python train.py --num_hidden_layers=12 --hidden_size=256 --n_experts=48 --experts_per_token=3 --d_expert=64 --d_shared_expert=0 --hidden_act="swiglu" --moe_layers=[4, 5, 6, 7, 8, 9, 10, 11] --router_score="sigmoid" --normalize_top_k=true --routed_scale=1.0 --balance_loss=0.000522 --balance_bias=true --init_std_router=0.00877 --lr_router=0.000702 --num_attention_heads=8 --num_key_value_heads=2 --head_dim=32 --vocab_size=23556 --norm="rmsnorm" --norm_place="pre" --norm_eps=1e-05 --positions="rope" --rope_theta=7390.0 --rope_fraction=1.0 --qk_norm=false --attn_scale=0.177 --tie_word_embeddings=false --parallel_block=false --init="trunc" --init_std_qkv=0.0368 --init_std_o=0.0 --init_std_up=0.0368 --init_std_down=0.0 --optimizer="adamw" --learning_rate=0.00111 --lr_mult_o=1.45 --beta1=0.9 --beta2=0.99 --lr_head=0.00663 --max_grad_norm=0.5 --warmup_steps=298 --schedule="wsd" --decay_fraction=0.766 --decay_shape="sqrt" --final_lr_fraction=0.0 --batch_tokens=32768 --max_seq_len=512 --doc_mask=false --train_tokens=261500000 --max_steps=7981 --dataset="wikipedia_en"
Below are experts of layer 9 (counted from 0) of a mixture-of-experts language model. Rows are named router (the router's row for the expert), gate (a neuron's input weights, with its number), up (a neuron's input weights, with its number), down (a neuron's output weights, with its number) and show model dimensions 0-255. Each number is 200 + 30 x the weight over its row's rms, rounded and kept within 0 to 999.
Before each expert's rows: a language model's description of what the expert responds to; "raises" lists some tokens whose logits its average output raises strongly, later layers aside. This comes from a sample of Wikipedia text that the model never trained on.

# expert 4
What it handles: Dashes and hyphens joining numbers or compounds (1999–2004, ISBN 978-0-), plus common prepositions and articles such as in, of the, until.
raises: "1", "5", "2", "7", "port", "form"
router,189,226,202,219,214,243,244,193,165,175,158,209,134,158,224,247,228,153,213,238,207,248,197,215,240,200,186,251,188,199,168,156,176,213,206,251,148,190,179,240,213,244,202,217,226,200,199,188,222,200,182,228,175,197,150,188,180,248,190,185,193,210,170,193,253,202,151,253,212,220,206,179,225,234,212,186,255,187,182,230,186,160,236,191,229,211,212,216,185,180,189,166,148,225,141,183,187,200,265,180,151,231,166,206,219,200,247,225,181,217,197,192,224,184,144,216,274,169,199,250,157,226,170,140,230,193,181,205,202,204,223,162,163,182,167,211,108,258,174,157,156,225,214,197,218,224,206,223,218,173,241,224,222,168,241,170,224,185,183,226,222,193,262,198,210,196,173,187,162,213,225,186,212,205,149,207,223,190,197,199,238,235,147,184,186,148,305,193,134,221,214,204,191,183,212,242,223,197,166,216,195,219,220,190,229,226,201,199,199,218,197,184,229,208,219,218,240,201,211,209,218,206,245,178,186,204,188,165,232,192,169,227,173,214,183,187,155,148,168,190,171,218,182,167,217,152,232,218,189,210,177,261,202,143,227,271
gate4,204,231,218,167,214,192,169,182,215,181,172,178,184,208,205,209,229,210,201,222,183,229,223,171,146,247,181,129,232,174,211,171,214,135,209,188,251,222,222,156,207,191,238,223,174,164,217,231,212,168,246,153,260,187,225,232,186,216,187,234,236,182,142,231,203,204,248,183,221,172,262,217,162,195,204,227,185,216,210,242,217,220,225,247,211,182,174,210,199,193,195,236,145,216,237,145,196,212,183,207,233,216,188,231,206,205,211,166,166,214,190,174,202,210,217,206,208,168,161,193,158,223,215,205,182,200,202,159,181,222,164,195,223,200,217,197,218,186,182,116,206,132,120,183,155,223,206,200,231,273,227,173,176,225,163,171,170,215,189,191,183,181,177,217,169,249,200,220,240,239,154,194,186,192,285,212,170,164,257,139,184,169,178,220,173,190,219,199,256,184,173,277,175,184,178,206,171,221,161,194,168,209,191,171,197,158,190,202,132,147,220,209,206,171,207,176,227,189,192,213,218,258,130,172,175,200,213,192,216,157,212,179,187,230,193,155,201,231,245,193,170,206,177,240,250,229,143,245,197,165,199,245,194,242,216,222
up4,211,226,156,229,224,200,217,169,201,231,226,179,195,148,226,198,260,189,220,218,219,140,175,169,199,208,219,161,204,191,296,188,210,236,202,194,227,208,237,227,174,251,210,194,197,204,174,189,190,200,142,235,199,173,241,206,199,176,168,209,184,173,227,201,195,228,177,261,213,158,104,228,151,162,202,198,191,215,239,178,193,170,203,266,211,137,188,209,213,256,156,211,197,256,179,223,185,205,210,226,213,132,205,143,235,225,190,196,144,127,169,191,221,152,164,177,238,231,248,169,190,160,194,208,177,284,172,229,151,229,228,198,207,185,206,163,252,216,242,189,159,233,208,203,200,237,155,246,173,192,177,212,181,205,205,173,182,239,234,205,178,188,191,206,174,206,160,234,210,184,178,238,173,210,208,256,225,171,195,227,173,184,223,173,247,188,176,179,205,213,223,200,231,231,224,187,208,143,175,172,193,162,247,152,190,208,241,237,194,209,156,178,202,207,225,226,238,203,226,180,154,190,186,218,210,201,180,176,232,193,193,186,172,182,252,155,241,232,199,216,170,240,229,143,243,175,178,222,222,201,180,162,230,211,215,179
down4,187,173,188,201,210,145,199,169,237,215,208,212,171,193,226,215,226,196,200,207,189,171,188,191,202,232,164,221,145,216,208,177,196,191,196,260,202,212,219,208,174,203,236,198,178,243,183,213,205,202,188,234,184,168,222,182,211,160,139,218,194,194,211,232,223,174,215,137,203,225,225,218,159,237,180,220,229,179,177,190,224,156,253,189,263,191,192,144,244,195,183,243,239,212,233,209,190,176,222,253,191,185,164,206,196,179,208,193,206,234,202,166,245,136,234,247,217,247,187,184,214,208,214,197,265,226,154,181,131,201,209,203,187,171,192,179,258,230,264,166,176,239,183,185,187,265,210,176,184,179,213,217,152,222,224,288,220,236,223,226,206,172,201,185,166,206,161,242,222,277,214,185,227,210,165,209,198,120,182,219,199,191,193,209,179,220,211,181,162,221,188,228,175,146,176,215,197,191,183,174,148,230,205,147,183,272,194,225,188,174,221,193,147,218,197,229,269,202,257,162,221,164,126,186,202,277,159,191,196,184,203,240,206,219,172,254,182,225,225,181,182,197,194,165,222,203,162,207,158,205,197,243,243,208,212,253
gate5,201,158,189,229,225,228,210,138,205,197,183,218,168,205,236,173,147,177,178,213,229,154,203,211,196,163,227,235,189,204,256,182,198,202,201,197,215,175,228,181,193,234,187,221,201,192,207,156,244,189,196,171,213,170,189,174,195,135,191,157,211,214,199,209,210,191,201,207,207,196,221,169,152,226,196,156,177,186,249,225,159,187,186,191,239,203,195,156,160,261,182,200,268,188,179,231,226,218,177,209,164,206,174,212,173,167,231,189,233,188,259,162,167,229,239,193,248,215,148,255,218,173,177,234,240,184,223,189,148,136,231,164,285,148,195,212,168,179,197,248,175,185,218,139,197,210,198,216,208,161,224,198,281,164,249,179,248,173,157,236,199,198,209,202,230,179,177,234,203,207,232,153,183,167,167,183,178,230,191,175,226,234,197,237,225,202,239,196,200,189,203,125,206,185,204,210,204,251,195,196,209,208,154,196,230,159,223,204,193,187,208,223,191,216,210,222,238,230,166,218,171,172,188,168,160,201,184,172,232,225,180,224,158,196,163,140,218,137,159,137,192,208,193,158,144,154,210,145,208,253,164,161,156,152,166,193
up5,218,157,178,197,222,262,182,143,216,207,173,236,201,233,252,193,132,172,193,259,240,150,225,268,200,216,206,222,193,201,192,157,190,192,175,191,179,205,200,202,247,263,226,228,248,195,223,187,269,239,144,169,270,194,143,227,235,201,189,181,265,228,241,207,204,229,171,212,199,173,212,158,145,270,144,239,188,183,211,244,202,141,245,199,210,119,183,244,176,251,167,182,197,175,166,213,242,222,178,172,167,264,196,182,209,178,237,164,213,188,247,175,220,219,209,203,200,203,171,207,176,230,171,187,221,153,198,228,162,205,226,177,245,186,188,205,187,225,200,213,181,226,157,158,229,186,182,226,221,168,232,214,233,175,209,172,252,232,220,231,242,212,227,237,214,179,231,167,234,172,223,168,195,194,167,168,179,187,198,215,243,191,194,229,213,176,200,210,234,215,225,148,230,210,212,161,187,193,197,200,223,187,207,236,210,195,225,209,190,171,222,209,210,210,203,263,235,246,172,234,196,162,230,188,157,194,201,205,215,217,207,178,155,205,221,197,191,164,187,169,159,201,193,161,151,186,208,172,201,285,181,202,173,163,224,185
down5,209,200,202,179,214,253,212,216,203,227,208,225,201,195,202,221,226,176,203,176,201,226,204,198,196,235,192,134,202,179,148,227,152,216,171,217,214,183,192,192,202,222,223,163,214,269,233,202,219,166,180,223,218,203,212,219,227,177,154,155,151,214,199,177,214,194,161,196,172,242,189,213,206,128,186,164,274,201,193,203,167,193,224,227,224,171,159,158,184,187,177,202,226,174,200,190,212,142,128,215,187,212,172,167,198,237,253,141,127,249,257,211,178,197,249,239,233,300,193,166,199,208,220,223,211,155,186,199,172,215,172,146,212,221,196,229,219,183,202,153,241,203,163,255,132,215,184,140,228,224,272,180,156,243,202,179,220,229,177,246,206,186,133,215,202,218,155,214,235,208,235,195,256,224,221,205,167,184,216,180,252,198,190,174,178,216,185,193,192,164,195,133,216,222,203,217,189,211,190,184,175,143,201,217,229,203,214,205,243,193,223,136,202,226,211,241,171,226,225,242,198,207,235,157,188,174,177,171,185,170,170,200,203,242,194,248,163,214,208,202,243,159,201,229,208,179,222,217,205,253,254,165,188,190,184,211

# expert 12
What it handles: Field names and taxonomy entries in infoboxes, such as "- Species", "- Family", "- Born:", "- Genus", plus Latin endings like Amphib-ia.
raises: ": P", ":", ": The", ": E"
router,210,210,175,207,186,249,205,158,180,159,140,188,145,182,177,185,172,230,195,207,182,200,209,187,195,205,187,232,289,202,174,178,221,175,187,131,153,193,190,235,214,221,217,125,211,180,247,210,236,240,178,156,182,177,179,223,176,203,181,170,244,202,189,197,286,159,172,176,176,210,228,204,213,253,202,224,205,225,175,193,142,196,209,239,187,205,256,226,216,141,239,165,157,181,188,208,198,209,194,211,175,244,216,231,201,186,167,224,173,190,213,175,168,184,227,178,265,182,180,204,209,184,197,196,186,228,226,197,217,222,242,210,130,161,171,146,145,234,174,179,197,178,222,206,210,250,196,233,211,160,164,213,246,209,214,260,235,231,230,247,253,165,274,167,201,193,152,161,147,197,207,209,189,228,209,143,240,208,226,192,213,218,145,190,192,152,246,241,195,181,221,238,219,230,214,220,222,227,204,215,185,174,220,195,206,210,227,148,218,195,239,180,221,200,230,198,218,213,208,212,215,211,220,222,255,147,201,184,235,204,222,199,166,190,146,153,182,144,193,197,164,215,169,172,195,229,243,252,228,146,196,222,198,206,255,209
gate1,173,228,195,171,138,209,150,187,221,162,166,253,197,188,223,198,145,259,203,169,247,224,190,163,207,186,175,234,248,250,166,237,172,199,159,171,189,280,222,197,238,253,231,184,184,177,228,267,195,252,177,193,149,152,216,233,174,215,207,195,209,208,210,264,181,149,188,208,158,193,198,185,196,246,209,178,151,192,215,253,197,196,202,186,217,177,225,224,187,196,208,172,201,218,241,190,221,193,171,200,184,208,206,238,121,232,195,214,243,176,194,197,193,222,208,199,183,207,171,186,212,157,282,235,163,193,192,189,182,188,248,174,159,238,162,185,163,200,198,179,225,205,189,216,206,176,199,202,157,218,173,210,193,232,230,279,202,202,211,209,170,256,204,236,190,236,175,199,142,204,227,196,174,189,188,204,246,209,173,154,199,192,184,184,183,170,219,238,268,242,164,167,209,177,166,233,204,230,157,214,197,124,228,213,239,200,223,174,200,180,215,201,194,189,224,194,252,218,178,161,131,198,216,203,166,199,147,166,181,147,149,219,141,173,153,166,207,216,222,200,172,201,197,213,200,253,212,189,230,173,192,195,243,217,192,133
up1,220,220,170,229,186,254,232,199,201,180,201,209,163,115,173,185,210,231,171,176,223,275,173,174,143,197,176,205,270,179,201,231,180,139,228,193,181,236,201,221,240,188,178,135,219,196,226,174,192,222,233,190,152,162,185,211,221,188,197,198,220,199,186,277,216,217,172,194,166,223,263,204,198,239,156,178,187,267,230,194,235,213,213,268,191,221,180,215,198,198,235,136,182,179,245,194,187,183,186,187,229,160,195,203,209,188,157,179,232,234,243,257,160,198,249,174,156,247,174,209,214,180,238,184,214,149,196,218,245,162,145,188,188,188,170,171,219,98,180,175,208,204,197,180,188,231,215,178,231,237,157,185,246,182,165,192,212,197,210,226,205,196,180,236,222,200,193,163,168,185,215,205,180,184,180,216,247,201,222,160,224,239,209,231,183,201,223,177,243,203,199,219,194,214,170,207,210,190,190,228,163,194,205,210,175,206,171,181,181,228,200,201,184,209,213,175,185,236,221,206,175,179,192,232,225,184,158,176,237,163,167,215,146,123,237,132,237,171,179,246,246,186,137,143,209,208,189,210,223,156,175,193,259,199,198,181
down1,223,197,252,217,176,173,194,171,216,195,188,201,255,191,212,216,226,196,181,192,134,197,182,215,223,239,249,194,157,182,218,230,152,169,222,161,233,217,150,218,206,254,120,230,239,219,231,232,239,181,224,155,201,185,170,187,271,225,181,218,209,208,182,204,123,193,220,203,203,157,219,194,231,211,209,145,194,218,227,214,162,179,268,189,222,198,173,209,212,166,219,212,164,197,249,242,191,188,222,204,215,183,212,197,230,185,230,192,208,244,214,182,176,239,240,211,154,169,272,193,206,225,178,212,166,200,231,224,200,207,252,168,224,168,196,211,182,176,216,106,167,180,212,189,225,244,254,234,221,209,178,206,200,207,212,187,195,209,215,227,257,172,223,177,141,208,240,155,183,171,196,206,186,213,215,252,196,216,183,195,178,207,203,243,190,193,185,200,286,128,197,182,227,212,204,205,188,179,167,167,153,162,219,184,200,167,217,199,156,204,208,243,268,225,232,241,214,206,251,209,139,297,148,215,258,197,205,170,217,212,244,170,157,210,181,184,251,233,179,202,196,216,187,197,180,179,199,224,237,185,217,182,168,216,196,190
gate2,149,188,220,201,207,205,228,202,165,234,219,234,219,222,141,175,203,165,263,242,160,212,239,230,218,204,170,257,244,167,249,183,199,228,228,218,193,174,215,107,194,269,170,176,169,168,200,225,192,243,222,190,169,243,205,198,158,206,238,218,181,179,229,207,232,137,190,206,183,211,188,185,194,179,196,184,210,166,174,221,210,249,246,215,214,166,149,220,199,236,208,231,154,164,168,213,179,205,222,288,124,166,253,198,166,205,186,171,244,193,209,199,258,223,164,199,197,224,170,267,210,185,197,157,206,186,216,202,184,204,204,154,203,202,221,137,182,215,212,173,199,158,238,143,193,184,154,239,171,241,195,176,215,263,181,216,197,222,177,199,204,182,210,186,170,203,204,232,208,145,182,233,218,152,213,180,246,204,190,233,216,173,177,160,223,218,244,190,231,210,221,198,193,182,190,205,228,255,184,200,206,278,239,190,151,210,228,185,194,158,211,204,230,203,193,240,210,179,226,241,227,214,145,173,246,224,163,202,223,192,223,173,154,208,101,244,189,204,180,214,210,222,221,216,177,217,185,242,226,212,186,198,206,182,172,198
up2,154,225,189,143,257,188,228,213,167,182,220,170,183,232,214,206,180,221,200,212,195,222,186,244,240,216,181,205,157,255,218,173,224,206,173,239,209,173,182,230,205,208,202,222,209,222,207,172,166,199,202,223,215,168,168,247,228,157,237,240,183,223,199,212,208,280,211,237,249,205,172,235,140,196,161,204,219,227,233,172,235,194,254,180,207,196,233,171,216,181,224,189,194,230,152,141,213,178,210,173,221,207,206,210,224,222,185,210,200,241,193,193,246,222,168,167,247,235,167,196,168,182,148,178,183,223,218,140,192,228,227,229,176,191,215,152,199,244,183,225,146,254,234,152,211,246,179,203,204,146,234,236,209,170,201,225,258,231,213,171,193,221,194,141,198,217,203,236,205,183,211,216,207,253,239,136,184,233,232,155,194,185,231,258,189,207,168,173,239,220,206,262,156,303,245,180,211,185,164,194,228,216,229,167,227,215,203,143,202,213,194,204,193,205,206,210,177,177,182,191,230,207,205,233,182,171,203,195,112,221,242,180,222,229,161,200,177,163,212,205,216,246,212,222,215,167,185,168,162,234,155,228,174,244,186,145
down2,206,227,216,200,166,179,179,189,176,200,207,159,266,203,237,202,182,220,182,194,211,187,195,161,221,223,225,203,187,208,259,222,164,187,176,237,210,222,201,215,199,169,212,208,161,190,194,199,218,215,251,169,202,206,230,221,163,252,202,209,223,184,195,279,186,193,228,222,246,158,205,229,214,209,176,150,192,168,245,236,248,200,226,194,190,196,156,191,239,229,243,197,225,113,220,216,240,194,221,181,153,185,186,222,167,205,238,225,131,182,247,242,142,186,155,204,162,201,199,239,172,222,166,148,168,220,195,246,194,217,131,152,193,163,206,190,223,253,199,173,254,165,187,211,191,230,169,230,235,165,170,153,236,205,200,173,218,200,271,210,189,160,149,212,193,180,196,234,172,218,226,170,223,223,169,193,197,130,211,222,212,183,212,185,219,188,232,231,268,215,193,253,182,198,223,207,183,139,220,156,203,188,175,164,182,211,215,214,180,247,199,178,227,208,219,244,271,203,242,238,137,258,201,219,204,172,175,157,125,199,222,159,168,206,204,170,144,191,191,203,206,180,134,153,208,207,186,210,227,198,192,200,226,203,189,173

# expert 19
What it handles: Day numbers after month names and minute or second values in coordinates, such as "July 31", "September 13", "6°19′28″W", also month names themselves.
raises: ", ", "–", " "
router,208,229,202,233,224,264,216,211,161,158,175,186,164,189,200,206,241,215,240,189,157,215,204,207,200,176,208,230,246,162,163,163,189,186,158,230,150,180,228,248,212,211,231,183,225,165,270,247,181,208,221,208,235,188,210,178,192,184,208,200,216,122,215,173,301,193,128,194,219,206,210,196,178,213,221,241,262,188,169,211,145,206,203,223,226,236,182,222,164,150,216,127,158,218,196,175,183,253,216,180,134,214,243,182,201,135,185,206,225,212,180,168,166,182,211,173,274,170,170,216,154,219,190,160,207,192,237,197,231,178,196,172,180,193,212,168,138,228,188,181,214,138,225,201,233,282,187,183,246,216,155,228,266,200,202,192,219,169,242,220,209,186,274,204,168,224,193,189,176,196,207,191,215,222,162,200,220,189,229,201,211,186,172,183,161,163,239,222,131,181,193,190,219,182,201,235,194,196,187,208,169,202,174,168,226,204,149,171,217,230,195,183,193,193,239,211,248,173,226,224,216,216,175,155,234,149,178,160,213,207,198,199,178,200,161,201,148,206,211,220,157,198,214,178,225,228,247,200,153,185,186,219,211,195,213,217
gate1,166,223,233,199,192,189,192,222,168,207,194,220,243,208,136,229,213,239,195,205,221,220,187,186,192,223,207,170,161,176,241,218,249,184,188,152,224,204,187,220,179,199,202,235,231,167,226,157,181,239,209,239,276,194,165,161,211,233,184,217,177,215,188,192,206,184,154,237,207,198,212,176,204,155,161,208,218,210,244,156,185,180,174,162,198,258,188,270,211,160,228,170,242,236,167,227,187,189,249,208,202,189,243,179,165,148,157,204,222,188,208,142,210,170,214,148,178,193,182,166,202,263,170,164,206,172,134,199,183,215,202,181,191,138,233,186,242,192,183,147,233,227,163,163,186,223,138,213,210,233,204,217,199,206,175,184,270,170,185,171,187,213,188,207,184,186,187,215,156,174,232,174,253,200,173,212,198,192,205,188,167,203,164,202,173,194,253,195,164,177,200,177,237,208,177,191,189,162,165,214,234,207,179,198,279,232,158,228,245,204,181,195,231,208,193,241,210,232,167,232,181,209,187,240,246,155,213,160,152,230,223,172,115,164,218,145,151,229,225,190,146,223,155,195,224,247,182,198,211,242,195,246,256,229,185,174
up1,207,176,172,223,186,172,177,204,131,259,188,211,273,220,254,196,182,182,191,221,199,203,193,188,164,202,166,229,154,129,284,192,221,210,195,195,214,261,178,220,237,226,210,160,189,188,142,234,212,193,188,199,192,158,146,243,200,241,178,224,175,198,220,207,255,209,242,212,227,222,192,217,164,185,190,165,195,194,184,227,200,164,198,231,236,121,226,222,195,188,159,204,159,212,187,168,238,139,196,207,211,226,206,190,234,233,160,198,172,232,265,193,211,140,170,182,180,200,208,232,204,207,165,230,154,186,132,175,182,257,164,214,209,204,245,185,220,205,209,159,169,172,153,218,200,164,200,218,182,145,215,192,237,175,236,236,186,199,205,226,214,196,196,226,224,170,177,169,184,195,133,219,209,204,138,189,185,204,261,193,209,206,209,161,168,120,195,131,167,217,186,230,205,197,206,215,242,195,164,204,194,236,226,209,219,170,198,224,176,195,238,225,207,181,162,260,192,225,215,198,171,178,228,213,221,262,182,180,242,181,202,214,154,153,194,159,230,215,200,198,244,215,235,254,249,194,247,156,184,171,185,223,188,205,232,211
down1,215,187,180,209,224,186,186,200,223,273,203,130,184,151,213,198,185,183,215,184,185,195,245,210,254,203,225,239,151,204,193,187,168,200,234,208,210,171,169,198,245,225,208,193,193,198,213,186,147,187,178,217,184,210,210,213,202,191,254,177,224,206,258,227,171,242,229,234,169,201,185,154,198,190,179,222,171,123,193,178,218,208,198,212,194,192,225,158,195,225,169,192,222,166,206,226,203,185,210,173,264,198,159,203,218,194,190,199,205,202,230,229,196,199,194,211,185,185,206,163,167,138,233,254,95,216,214,210,208,213,206,167,181,258,227,198,296,217,179,222,166,206,162,171,238,151,205,160,153,192,238,234,244,118,160,206,209,199,214,184,244,160,41,209,190,180,201,228,201,196,194,158,140,192,176,207,139,214,213,225,224,243,245,219,189,252,198,172,161,254,185,261,202,211,208,173,209,227,182,176,196,162,203,174,218,198,199,212,178,222,199,222,211,163,208,181,204,195,211,215,193,177,212,208,175,214,204,168,181,169,208,241,220,182,198,197,202,199,169,212,249,165,189,204,198,208,186,175,175,170,211,136,212,184,152,174
gate2,178,180,162,217,151,212,132,187,213,191,195,169,173,163,179,249,159,187,233,206,183,190,212,208,239,151,249,218,191,219,244,218,216,212,197,170,142,134,222,219,196,196,142,220,174,168,209,188,230,140,246,231,198,181,197,185,228,192,180,162,203,196,230,201,225,184,190,165,229,215,219,163,213,167,208,207,184,203,267,222,170,263,191,229,183,202,216,216,136,219,251,230,216,180,217,225,168,243,256,140,140,139,278,183,211,257,230,191,177,156,177,228,193,229,246,183,157,163,167,224,202,212,219,222,225,158,197,233,220,147,241,219,224,244,200,236,159,204,211,219,218,242,195,202,220,229,208,175,228,211,177,237,195,208,254,215,204,219,174,223,202,216,204,218,230,251,217,157,213,236,257,197,152,213,201,221,219,222,189,178,230,226,179,169,173,166,197,251,203,159,242,173,182,166,193,209,180,267,223,166,199,137,184,212,215,186,182,182,227,206,182,194,220,199,230,152,176,205,205,201,197,129,189,228,201,199,177,243,214,182,244,197,214,246,174,181,195,211,244,189,173,271,230,213,244,188,229,172,196,244,202,213,198,186,141,172
up2,184,187,194,193,235,185,187,162,131,203,244,271,226,143,211,170,195,271,157,203,247,180,187,184,178,240,200,157,193,182,187,177,199,178,198,202,244,265,193,210,239,213,203,171,251,221,210,248,196,233,153,182,227,220,203,172,207,225,223,244,218,275,175,147,227,170,240,278,218,177,185,243,197,168,227,170,180,196,182,192,196,218,176,203,226,219,224,240,176,181,199,176,205,198,239,209,208,218,151,216,216,238,204,240,240,185,198,217,212,177,220,194,204,241,169,166,218,205,212,213,241,202,225,226,111,264,227,225,199,240,182,218,164,167,211,162,242,168,206,198,201,184,194,206,190,191,199,255,176,241,218,176,237,173,148,233,192,158,210,151,151,190,160,237,176,175,187,223,136,181,159,250,239,165,172,224,175,206,180,221,186,194,169,193,250,184,218,225,220,243,134,216,198,251,199,221,233,148,134,207,191,194,212,207,172,197,222,217,202,134,177,218,193,250,174,178,185,193,207,182,169,211,219,183,204,193,229,180,210,214,194,211,196,175,182,224,189,205,191,216,175,181,141,214,191,160,197,188,276,158,194,185,248,261,208,226
down2,181,175,224,235,165,221,249,188,178,152,195,229,214,234,231,242,244,228,219,196,203,244,159,247,269,258,177,245,226,235,162,146,219,136,180,202,180,208,152,212,229,180,199,216,225,175,237,215,224,158,260,194,232,203,188,216,166,163,223,199,236,167,179,200,160,219,179,245,174,166,230,174,148,239,214,248,219,237,205,198,185,171,187,272,184,149,182,238,173,190,196,176,219,225,193,232,187,214,237,140,211,200,209,259,168,191,208,174,212,148,228,173,200,210,181,210,169,181,197,194,220,202,206,188,184,206,208,218,234,173,258,160,181,177,208,179,114,184,216,185,180,209,234,160,226,210,232,177,209,181,136,178,203,183,233,223,232,209,181,242,201,185,303,158,180,165,216,201,155,220,171,186,173,184,177,193,184,177,164,206,173,175,182,191,235,228,217,223,189,241,154,165,172,198,190,190,190,167,193,206,204,243,214,198,217,221,146,216,217,166,245,286,159,207,209,218,200,207,248,167,219,244,198,184,215,216,162,183,168,192,248,231,234,207,210,186,206,162,199,155,204,179,202,212,167,170,186,248,223,231,150,219,206,239,157,214